Experts of a small language model.
Size: vocabulary 8192, 22.6M parameters.
Experts: 256 experts in each of 6 layers, 48 quick GELU neurons an expert, 4 picks a token, a sigmoid router, a shared expert of 128 neurons.
Below are experts of layer 9 (counted from 0) of a mixture-of-experts language model. Rows are named down (a neuron's output weights, with its number) and show model dimensions 0-127. Each number is 128 + 32 x the weight over its row's rms, rounded and kept within 0 to 255.
Before each expert's rows: "raises" lists some tokens whose logits its average output raises strongly, later layers aside; "comes before" lists some tokens at least twice as common just after its tokens as in all text. This comes from a sample of Wikipedia text that the model never trained on. Tokens count by the router's weight.

# expert 147
raises: "0", "7", "5", "6", "4", "9"
comes before: "0", "9", "th", "8", "5", "6"
down0 [134 134 131 121 137  95  91 154 124 112  71 155 146  41 156 162 163 162 118 154 113 130 123 108  75 125 105 155 223  83 120 144 130 128 134 129 136 138 164 167 103 139 152 143 147 157 132 159 109  92  70 136 101 119 124 138  86 107  76 127  77 125 117 146 111 108 173  94 157 152 179 162  91 144 119 134 188 157 133 122 145 146 155  94  66 207 161  97 177  84 131  73 109 104 132 178  84 109  90 200 136 182  98 205 189  77 141 132 106 120 140 121 176 122 136 109 101 145 123 136 133 133 106 114 149 137 148 162]
down1 [111 182 129 119 183 107 157 109 106 156 167 118 150 112 129 102 126 170 107 105 148 205  93 119 172 125 133  93  81 124 161 135 113 110 127 112 123 160 116 155 146 138 115 111 109 118 142  67 145 107 128 124 155 169 110  84  82 148 108 145 137 123 189 152 139 129 112 119 133  61 124 107 115  65  89 161  94  95 102 156 151  86 131  93  96 172 187 113 111  65 170  99  83 155 108 126 194 153 175 111 139  53 124 215 187 128 115 110 140 181 135 144 159  87 101 145 131  83 179 154 178 104 146  95 120 172 162 137]
down2 [103 106 165 159 124  97 132  84 102 175 121 177 152 200 132 124 130 172  91 126 149 186 141 143 139 131  76  87 121 182 127 151 127 125 148 112 119  99 118 192 165  87 138 106 178 168 141 122  79 165 187  68 142 148 120  96 137 161 119 144 117 160 136  96 142  99 129 123 108 116  71  48 132 165 106 125 155 165 155 128  92 144 132 165 130 117  40 131 128 137 133 184 161  81 195 131 123 134 163 114 109  40  88 138 108  96 162 140 161 107  67 104 114 136 148 122 128 119  91  71 142 124  96 128 166 109 138  94]

# expert 40
raises: " of", " until", "cation", "y", " factor"
comes before: " the", " to", " that", " a", " by", " as"
down0 [ 94 230 181 106  84 152 166 147 178 134 140  95 157 154  93 118 171 126  88 116 113 134  40 149 191 121 186 137 129 104  64 153 212 116 131 125 132 188 115 178  95 150 179 164 107  84 139 144 162 119  63 152 112 104  79 161 108 164  84 108  80  82 126 149 205 136 114 179 155 128 114 152 140 127 151 163 137 115 110 172 122 139 148 128  91 154 109  79 116 133 135 130  89  84 114 133 140 123 141 134 124 162 129 117 110  90 136 176 107 123 136 131 161 139 161 151 168 113 118  98 103 155  92 143 128 136 144 117]
down1 [ 83 197 146 160 147 100 114 117 107  86 196  93 118 122 108 118 129 160 119 142 113 117 118 143 126 136 125 130  97 144 154 163 124 172  50 112 133 148 158  73 107 105 172 174 143 153 144 191 129  93 158 139 107  98 135 160  84  94 176 174 112 176 135 143  93 143 118 175 109 156 140 114 119  98 114 140 134 128 163 124 166 129 163 162  96 137 116  56  98 124 124  94 151 131  77 155 139  94 167 180 114  94 244 159 104  98 161 103  85 136 143 166 123 138 192 151 180  81 159  81 128 108 141 147 179 133  92 119]
down2 [211 115 198 121 143  76  74 137 128 105 191 155 182 132 114  71 111 137  94 107 135 125 195 145 165 136 159 157 152 167 113 143 119 113 105  96 136 146 129 127 169 167 133 149 125 115 162 108 162 128 134 194 143 118 187 121 159 171 155 110 193 167 139 108 151 118  88 160 118 216 180 151 128 117 138  50 122 150 152 134 178  81 137 128 132 136 112  95 168 143 127 132 109 202 127 139 140 175 182 120 168 137 178 130 139  86 125 151 139 169  96 130 103 142 134 162 104 119 189 120  70 111 114 127 106 140 107 124]

# expert 175
raises: "-", " of", "car", "br", " and"
comes before: ",", " (", "'", " was", " =", " is"
down0 [ 66  99 141 149 154 151 134 128 147 128 131 145 117  70 140 116 151 123 142 130 143  97 153  87 146 202 185 114 186  98 101 131 180 158 157 126 169 151 175  98 116 156 133 135 129 133 130 112 114 122 134 124 125 177 143 137  99  90 188  56 138 130 130  85 125 187  76 190 106 151  61 129  64 108 112 134  75 175 192 115 127 118 186 105 137 130 166 113  92 136 175 135 119 145 135 154  99 154  90 143 161 149 103 109 152 145 106 118 155 105 133  83 176 107 187 179 129 145  74 189 177 114 170  69 117 108 129 139]
down1 [173 191 134 156 119 172 115 105 117 111  96  67 115 154  99 140 139 126  99 133 144 114 123 145 111  95 200 146 183 121 181 119  98 173 182 149 134 147 133 132  79 144  84 195 131 124  97 152 134 102 133 152 156  71 102 159 127 141 104 184 193 155  94 121 119 149 132 162 113 189 128 158 107 142 127 125 137  54 144  56 126  90 119 102 196 120 124 117 120 111 104 202 113 143 110  70  89 141 145 118 158 151 165 165 154 149 140  86 158 179 161 158 128 207 120 115 114 116 120 111 157  91 126 140 162  93 109  76]
down2 [ 76  91 157  98 126 131 194  64 155 215 149 132  96 190  89 184 113 123 149 129 110 211 159 167 103 155 125 100 167 126 142 147 153 174 123  87 107 143  89  95 160 149 142 114 106 122 170 181  98 133 127  95 109 155 141 108 152 149 124 186 187 143  70 158 129 137 131 115 132 146 195 177 106  89 125 115 123 129 103 152 107 109  87 118 150 110 103 134 136 101  59 130 150 128 111 138 152 112 184 125 137  63 150 159 201 127 151 139 122 177 142  90 142 142 182 118 102 163 103 119 136 102 132 150 118 134  97  65]

# expert 110
raises: "y", "tal", "tain", "cre"
comes before: ",", " (", "'", " was", "h", " ="
down0 [ 93 135 123 117 182 131 192 115  86 136 149 120 112 135 144 148  68  95 164 215 161 149 158 129 130 102 130 120 127 141  99 168 152 145 147  71 150 126 141 130 117 156  82 137  97 102 140  55 182 147 107 118 147 118 140 124 201 157 139 132  86 162 164 104 144 175 136  83 155 133  90 119 132 113 117  85 100 152  89 120 147  69 143 106 123 166 131 183 117 163  79 125  20 136 164 204  64 166 129 109 144 152 171  80 139 161  95 158 145  98 170 111 149 129 106 122 108  91 133 144 141  81  93 124 118 108 150 149]
down1 [ 79 124 140 105  77 116 130 133 141 125 125 182 150  68 150 100 111 144 196 125 149 137 149 149 119 136  43 147 126 125  89 162 129 137 151 122 124 135 131 110  80 100 183 133 101  97 106 145  99 107 114  95 141 149 144 120 146 131  93 128 110 144  98  70 156 139 114 173  66 112 164 124 146 211 157 176  82 126 103 134  84  89 153 151 121  97 145 122 116 160 138 150 166 145 146 167 187  76  73 111  98 131 126  94 144  91 198  98 115  58  91 131 178 129 151 129 116  44  98 122 140 177 156 125  99 208 130 127]
down2 [125 147  82 115 120 121  91 123 100 171  94 168  85 149 145 136 138 122 117 193 153 156 159 166 176 128 118 194  67 125 163 140 154  89 154 132 138 141 114 125 118 137 158  95  56 166 125 136 102  93 135 119  76 170 105 130 107 124 148 139 139  96 141 121 131 195 201 128 131  97  65 149 138 110 194 150 144 152 138 134 136 136 132 124 123 130  96 120 160 112  99 188 143 168  53  87 108 122  78 170  59 150 113 151 131 115 177 147 173 112  95 139 102 136 148  77 106 171 163  86 149 159 199 208 134 113 124 116]

# expert 28
raises: ",", " |", " and"
comes before: ",", "'", " (", " was", " is", "."
down0 [102 134 161 111 149 106 157 114  94 139 122 200 122  71  71  70 175 142 114 106 114 176 182 163 111 171 136 134 172 170 110 134 123 152  91 147 155  72 116  83 142 131  65 171 125 131 157 157 113 184 133 113  97 152  97 124 152 140 156 131 129 147  71 189 130 105 144 137 151 167  91 154 148 115 142 134  86 147 161 196 115 156  79  75  83 113  68 128  63 128 136  89  83 103  68 113 137 100  70  90 125 131 110 131 125 110 135 145 125  93 117  63 167 104  86 155  89 162 163 187 134 101 102 133 124 121 131 133]
down1 [ 98  74 174 135 132 156 185 104 144 124 127 113 145 135 104 101 105 122  70 107 177 130 149 109 108 136 137 134  64 204 108 134 116 147 142 128 162  90  74 126 179 156 138  79 111 154 102  99 163 114 135  47 113 119 110 195 166 124 144 142 137 140 111 115 112  97 135 129 133 178 136 142 145  81  83 108  80 167 112 110 121 189 104 136 149 127 175 149 106 133 127 101 146 151 107 133  55 159 108 156 114  86  77 127  89 112 139 114  95 116 120  97 166 205 120  76 111 143  95  76 154 220 188 125 121 108 165 143]
down2 [123 111 163 168 114 123  99 121 170 123 123 122 124 119  98  97 148  90  74 211 101 142  39  55 124 134 129 112  88 148 181 114 125 139 102  94 189  89 140 136 123 118  63  78 110 110 124 159 119  89 153 146 131  97  81 117 163 171 118 167  82 106 132  90 163 135 147  48 149  97 172 126 120  90 162 138 129  86 151 140 124 127  60 150 151 111 174 145 190 170 163  67 131 118  96 134 122 108 153 145 108 107 125 181 124 114 122 159  95 176  88 131 115  64 166 101 136 138 159 120 145 138 130 139 121  93  87 174]

# expert 228
raises: ",", ".", " |", "0", ";", ":"
comes before: "0", "–", ".", "th", "%", " m"
down0 [154 184 150 119 109 149 123  94 125  98 115 147 149 126 149 110 150 134 110 128  83 154 117  86 134 135 182 104 136 106 208 137  96 117 140  98 107 131 113 162  69 112 116 161  99 104  89 170 152 100 145 123 150 133 138 133 162 108  91 110 151 133 169 165  91 124  57 142  80 150 107  72 123 157 135  92  94 103  94 134 157 121  60  80 169 149 233  93  95 157  89 157 104 121 136 151 133  65 122 119 159  96 169  93  80 136 124 135 137 142 122 126 159 121 105 142 154 217  84  74 161  95 131 101 136 154  51 101]
down1 [205 138  81 126 151 129  95 135 156 110 137 108 146  54 142 153 165 120  88 136 133 179 130  72  81 132 110 169 129 147 194 114 131  66  88 100 129 146 111 158 121 113 122  63 194 148 113 174 115  98 178 112 169 186  74 133 172 108 123  52 119 158 129 111 128 132 121 135  92 148 137 149 125 159 112 135 161 114 100 146 129 151 117  58 187  87  91 122 160 128 161 123 149 160 113 195 124 178  91 186 136 146 156 145 159 123 147 130 119 121  93 122 189 100 171 122  95 119 175 192 145 147 120 126 136 158 153 137]
down2 [143 140  95 124  90 148  75  97 157 109 155  94  96 124  87 206 119 169 133 153  83 120 158  60 156  94 149 160 134 124 140 116  70 158 181  87  85 101  86 152 107 142 138 173 145 124 147 158 191  79 153  99 110 109 136 109 122 135 108 159 102 187 116 137 164 112 136  77  56 115 113  95 177  74 181  94 160 131 192 147 163  80 160 104 143 128 163 109 140 117 153 151 131 117 174 164 161 123 147 129 188  90 163 173 122 137 109 152 110 134  90 124 135 145 157 100 143  96 184 193 130 180 132 135 145 107 135 159]

# expert 76
raises: " ", " as", " her", " in", " after", " to"
comes before: " to", " in", " by", " on", " from", " a"
down0 [133 217 189 125 147 176 102 128 169 145 136  60  88 121 145 127 143 154 151 141 114 199 152  91 103 165 167  99  75 181 161 136 149 188 153 105 158  78 154 104  67 117 123 128 139 206 100 131  46  88 102 157 102 156  83 150 111  83 149  53 165 152 106 169 127 136 113 178 162 121 152 105  76 110 136 166 142 151 115 137 134 146 100 116 130  62 142 104  91 125 149 111 142 112 107 111 105 118 110 136 178 130 121 124 121 145 150 102 128 109 135 122  93 117 106 119 115 139 142  65 160 154 164  86 159 167 130  95]
down1 [166 113  81 107 107 132 136  58 151 136  79  87 151 173 146 133 140 154 109 111 180  86 158 146 120 120 122 139 143  96 127 118 103 100 121 138 167 172 107 167  99 126 115 140 117  84 160  85 108  92 116  97 112  88  91 151 150 197  85 119  58 169 159 107 158  65 137  83  93 149 126 127 108 172 137 111 100  99 156 135 133  87 128  88 135 151  58  92 158 169 139 163 114  90 124  87 150 144 170 120 118 218  81 102 147 162 120 183 164 151 174 123 117  85 165  75 128 155 143 117 152 130 147  78  90  85 145  76]
down2 [116  99 107  66  79  74 168  51 105 141 102 188 168 111 127 141 125 147  67 143 107 179 108 170 135 224 122 105 149 142 107 131  96  99  98 111 102 125  89 145 122 128 114 108 115 124 150 186  91 117 202 112 163 100 122 131 186 123 216 112 117 144 121 173 139 157 128 125  79  86 158 148  97 147 121 130 131 175 159 150 151 133 174 179 147 123 198 131 152 133 125 154 128 156 163 140 166 139 139 123 153 142 132 131 113 166  90 103 121 127 110 163 126 179 163 142 181 127  54  75 104 145 141 106 146 104 127 158]

# expert 222
raises: "4", "5", "6", "0", "3", "1"
comes before: "4", "5", "0", "6", "3", "8"
down0 [ 69  76 114  88 137 127 118 135 127 136 135 150  78 113  93 153 191 123 143  86 154 135 152 166  66 124 201 185 151 118 171 165 150 140 131 173  67 105 128 100 157 162  89 148 138 127 131 168 139 159 132  68 143  28 118 160 109 134 133  95 151 111 117 114 105 151 153 159 131 154 140 189 107 110 163 102 165 204 164 186 145 141  98 105 117 124 114 110  59 143 154  69 128 151 122 124  74 142 127 165 116 147 133  93 109 128 131 117 180  86 152 154  85  93 114 116  91 119 119  75 175 123 120 102 115 165 122 173]
down1 [ 91  92 121  92 103 180  95 106 104 149 119 158  52  88 122 135 103  97 101  83 156 135 147 149 123  97 167 148 119 123 150 147  77 133 105 141 110 122 164 148 132 194 181 153 127 152 116 131  90  68 141 108 122 107 155 129 102 115 146 126 168 111 117  95 121 155 129 165 169 131  96 123 104 140 129 189 102  67  98 115 159 119 136 132 139 177 148  45 115 167 117 164 128  65 170  98 150 137 128 118 107 117 165  78  88 164  88 144  77 145 218 173 107 102  90 132 134 149 131  42 105 163 115 129 106 149  50 120]
down2 [ 79 196 135  91  58 114  93 164  93 126 174 131 135 101 170 107 132 105 151 129 124 130 190 111 156 116 144  94 141  61 115 151 143 121 109 133  97 146 140 143 117 144 148 137 101 117 120 130  71 121 122 162 169 117 134 154 103 119 109 129 213 116 101 203 125 106  45 168 167 109 105 116 108 148  98 110 132 132 112 149  46 135  55 130  94 154 178 123 103 169 134 137 136 155 123 169 110 108 177 123 148 173 130 132 153 178 117 108 136 151 105  95 132 135 178 114  43  90 147 123 166 185 100 133 131  89 178 167]

# expert 154
raises: ".", "\n", "al", "ian", "2"
comes before: ".", "°", " |", "0", ",", "–"
down0 [ 89 120 170 171 176  65 109 182 125 119 192 184 124 125 116 134 114 140  57 139 138 164  95  93 161 157 163 141 133  45 116 117 124 106  89 106 114 159  79 114 105 135 170 169 116  68 116 139 134 127 108 132 102 170 127 116 125  68 153 110 157 141  97 102 181 130 116 159  99 113  91  75 152 137 157 115  93 162  80 155 113 188  78 120 121 141 135  62 120 122  64 176  87  56 118  98 102 139 130 116 157 110 146 154 109 142 111  87 121 116 137  70 152  78  61  97 123 163 115 181 132 131 133 137 131 154 111 128]
down1 [ 96 100 121 104 119 119  69 139  34  88 140 172 133 102  75 174 121 146 133  81 139 220  94 109 130  89 147 143 121  59 125 141 183 148 141 187  97  96 144  94 107 148 179  85 130  42 158 163 204 112 151  97 144 102  83 151 148 160 149  96 110 116 123 126 120 113 117 181 154 110 107 138 115  96 140 125 141 140  99 100 111 135  80 129 130 139 143 174 113 168 108 166  66 109 113  71  98 103 125 108 144 127 133 124 121  69 119 145 122 101 138 149  80  84 154 179 102 138 131  89 165 109  98 159 109 105 128 102]
down2 [147 118 121 145 122 143 146 107 156 164 135 142 112 145 108  65 188 146 207 197  90 145  97 167 124 105 144 167 120 171 149  91 182 119 137 154 127 135 120 109  88 113 138 152 138 168 109 139 166  93 232 115 186 182 116 209 142  69 171 123 166 110 136 196 162 103 129 146 128 135 103  98 124 159 126 111 125 191 124 131  73 134 172 118 118  61 122  98 109 148 131 122 141  75  87 156  94 105 113 126 157 100  84 117  85  90 178 137 133 160  72 147 104 148 114 136 145 125 117 149 150 166 134 120 119 113 185 130]

# expert 116
raises: ")", " to", " on", "-", " part"
comes before: " |", ",", ".", ")", ";", " –"
down0 [147 145 144 141  75  88 112 125 184 123 183 196 109 108 183 138 139 118 172 104 117 128 168 181 120 159  96 135 124 152  86 165 148 122 174 126 114 116  63 136  86 192 180 140 109  81 114 137 119 178  73 166 119 116 111 187 156 152 151 157 151  76 120 117 175  73 168 118 149 147  71 147  94 145 137 142 165 140 139 193 144 138  80 137 130 160 114  62 148 129 170 128 120  96 174 142 121 124 115  89 141  88 145 123 162  97 147 154 141 165 108 126 163 144 159 129 203 112 188 145  73 169 145  85 115 105 131 114]
down1 [173 126 132 144 129 149 133 129 151  72  66 120 141 113 120 168 170  60 158 116  80 172 141 172  75 120 121 132 160 162 107 139  76 125 123 160  90 134 155 126 145 156 120 212 115 159 176 136 124 146 141 135 179 102 122 143 117 119 191 136 124 144 161  92 129 108 111 160 156 136 187 160  73 144 168  85  94 150 122 147 126 144  48 169 106 130 158  64 100 151 149 171 191 165 110  87  63  91 118 159 153 166 161 121 127 159 166 169 160 133 162 128 138 203 144  95  94 129  89 136  93 146 159 100 125 102 122 123]
down2 [136  91 182  97 110 147 118 100 147  84 126 144 143 134 162 142 153 103 130  71 162 178 148 145 121 100 126 194 139  92 117 122 169 146 116 128  64 120  99 120 126 139 106  65  87  69  55 136 128 130  93 158 159 114 109 121 189 132 145 129 118 105  93 186 112 125 136 108  74 111 162 177 139 181 169 146  77 126  65 119  95 161 160  78  77 125 150 147 142 109  94 118 130 195 171  93 163 107 144 131 129  74  98 156 118 152 105 124 107 159 178  81 115 151  51 178 148 116 180 172 112  95 145 123 118 147 119  91]

# expert 120
raises: " |", " he", "ive", " that", " also"
comes before: ",", "\n", " |", ".", " in", " of"
down0 [141 151 143 137 125 109 117  92 138  94 116  99 111  73 103 108 108 196 113 124 195 133 129 125 141 137 123 130 155  74 102 170 173 108  73 105 137 157  97  94 183 173 145 128  58 143 118 125  65 155 116  86 146 111 130 154 190  81 133  95 109 126 169 141 164  98  91 136 159 101 100 170 101 124  92 129 133  84 142 132 123  85 142 188 136 104 165 103 156 151 194  73 125  97 101  97 114 130  92 118 141 121  11  93  89  78 147 160  97  73 160 117 173 158  85 161 145 123 136 136 121 138 133 168 100 129 118  98]
down1 [ 64 156 144 161  90 155 178 123 170 141 134 167 109 174 126 123 129 130 185 147  47 113 111  89 150 116 163 158 182 161 113  64 127 171 157 138 156 151  54 155  94 137 130 132 113 104  99 130 134  97 185 137 141 179 142 107 179 150 157 142 126  82 143 134 145 136  98  91 165 119 143 151 163 129 101 161 174 152 158 153 133 125 179 137 132 166 155 137 153 135  68 157 122  81 121 166 131 190 105 107 149 121 187 178  80 179 164  99 148 113 129 108 140 178 141 110 134  88 134 206 161  89 154 121 162 128 179 110]
down2 [136 171 101 178 105 149 139 128 124  77 159 168 145 133 135  70 138 157  62 160 119 108 152  73  75 145 101 110 153 126  79 129 139 187 136  66 138 134 142  93 181  89 143  98 184  77 111 105 146 167 152 109 118 140  72 125  88 125 155 159 143 175  95 104  65 138 163 155 121 153 131 143 137 102 168 132  86 144 139 161 116 118 188 125 187 103  90 112  96 149 165 167 119 122  83 134 110  21 115 134 158 111 142 144 142  89 122 146 155 163 145 129 128 103 175  66 139  93 145 103 126 181 127 108 156 148 103 184]

# expert 220
raises: "l", "rd", "n", "mi", "lot", "y"
comes before: " |", ";", "0", "2", ".", "1"
down0 [153 129  88 166  92 186 101  87  73 128 112 209 175 150 111 158 159 156 160 181 156 116 225 135  85 134 109  88 166 103  98 157 117 133 151 159 127 143 149 132 106 186 183  75 140 188 117 144 105 134 193 130 126 126 171  94  88 162  93 133 108 116  90 154 131  88 134  95 120 132 111 173 143 117 138 138 169 152  86 129 170  78 120 171 146 171 135  96 149 180 119 200 126 109 195 157 120 153 136 106 137 152 108 139 142 131 101 109 139 131 157 156 135  82 119  96 109 165  90 159 122 154 179 134 130 184 129 121]
down1 [132  75 108  41 150 142 108 100 192 116 142 110 141  84 191 112 147 133 123 159 146  95 105 149  67 144 135 149 138 107 186  96  50 111 134 146 126 171 160 144 109 112 135 139 117  94  74 118 106 114 161 107 117 157 134  91  90 130 110 109 113 147 148 164 156 164 198 152 106 145 140 151 167 113 156  99 133 116 110 154  91 133 102 152 187  78 145 164 148 129  84 122  58  81 179 120 107  77 105 116  92 111 102  44 113 121 125 153 150  85 125 150 127 161 193 192  99 170 139 124  96 142 169 159 103 119 154 120]
down2 [153 103 177 117 145 140 121 160 118 142 110 204 119 125 158  92 204 101 140 100 133 138 131 116 148 151 127  97 161 183 127 132 186 171 121 123  96 147 145 120  99 170  81  99 144 147 160  93 101  88 113 128  61 152 104 153 127 152  70  97 120  79 200 138 139 120  92 164 149 167 112 178 177  89  99 135 109 123 144 119  94 154  49 153 160 145 109 116 134 125 177 138 158 152 198 142 135  80 113 166 102 117 119 164 151  39 160  83  81 127 176 100 101 102 135 123 142 164 124 162 153 101 147  98 183 125 132 156]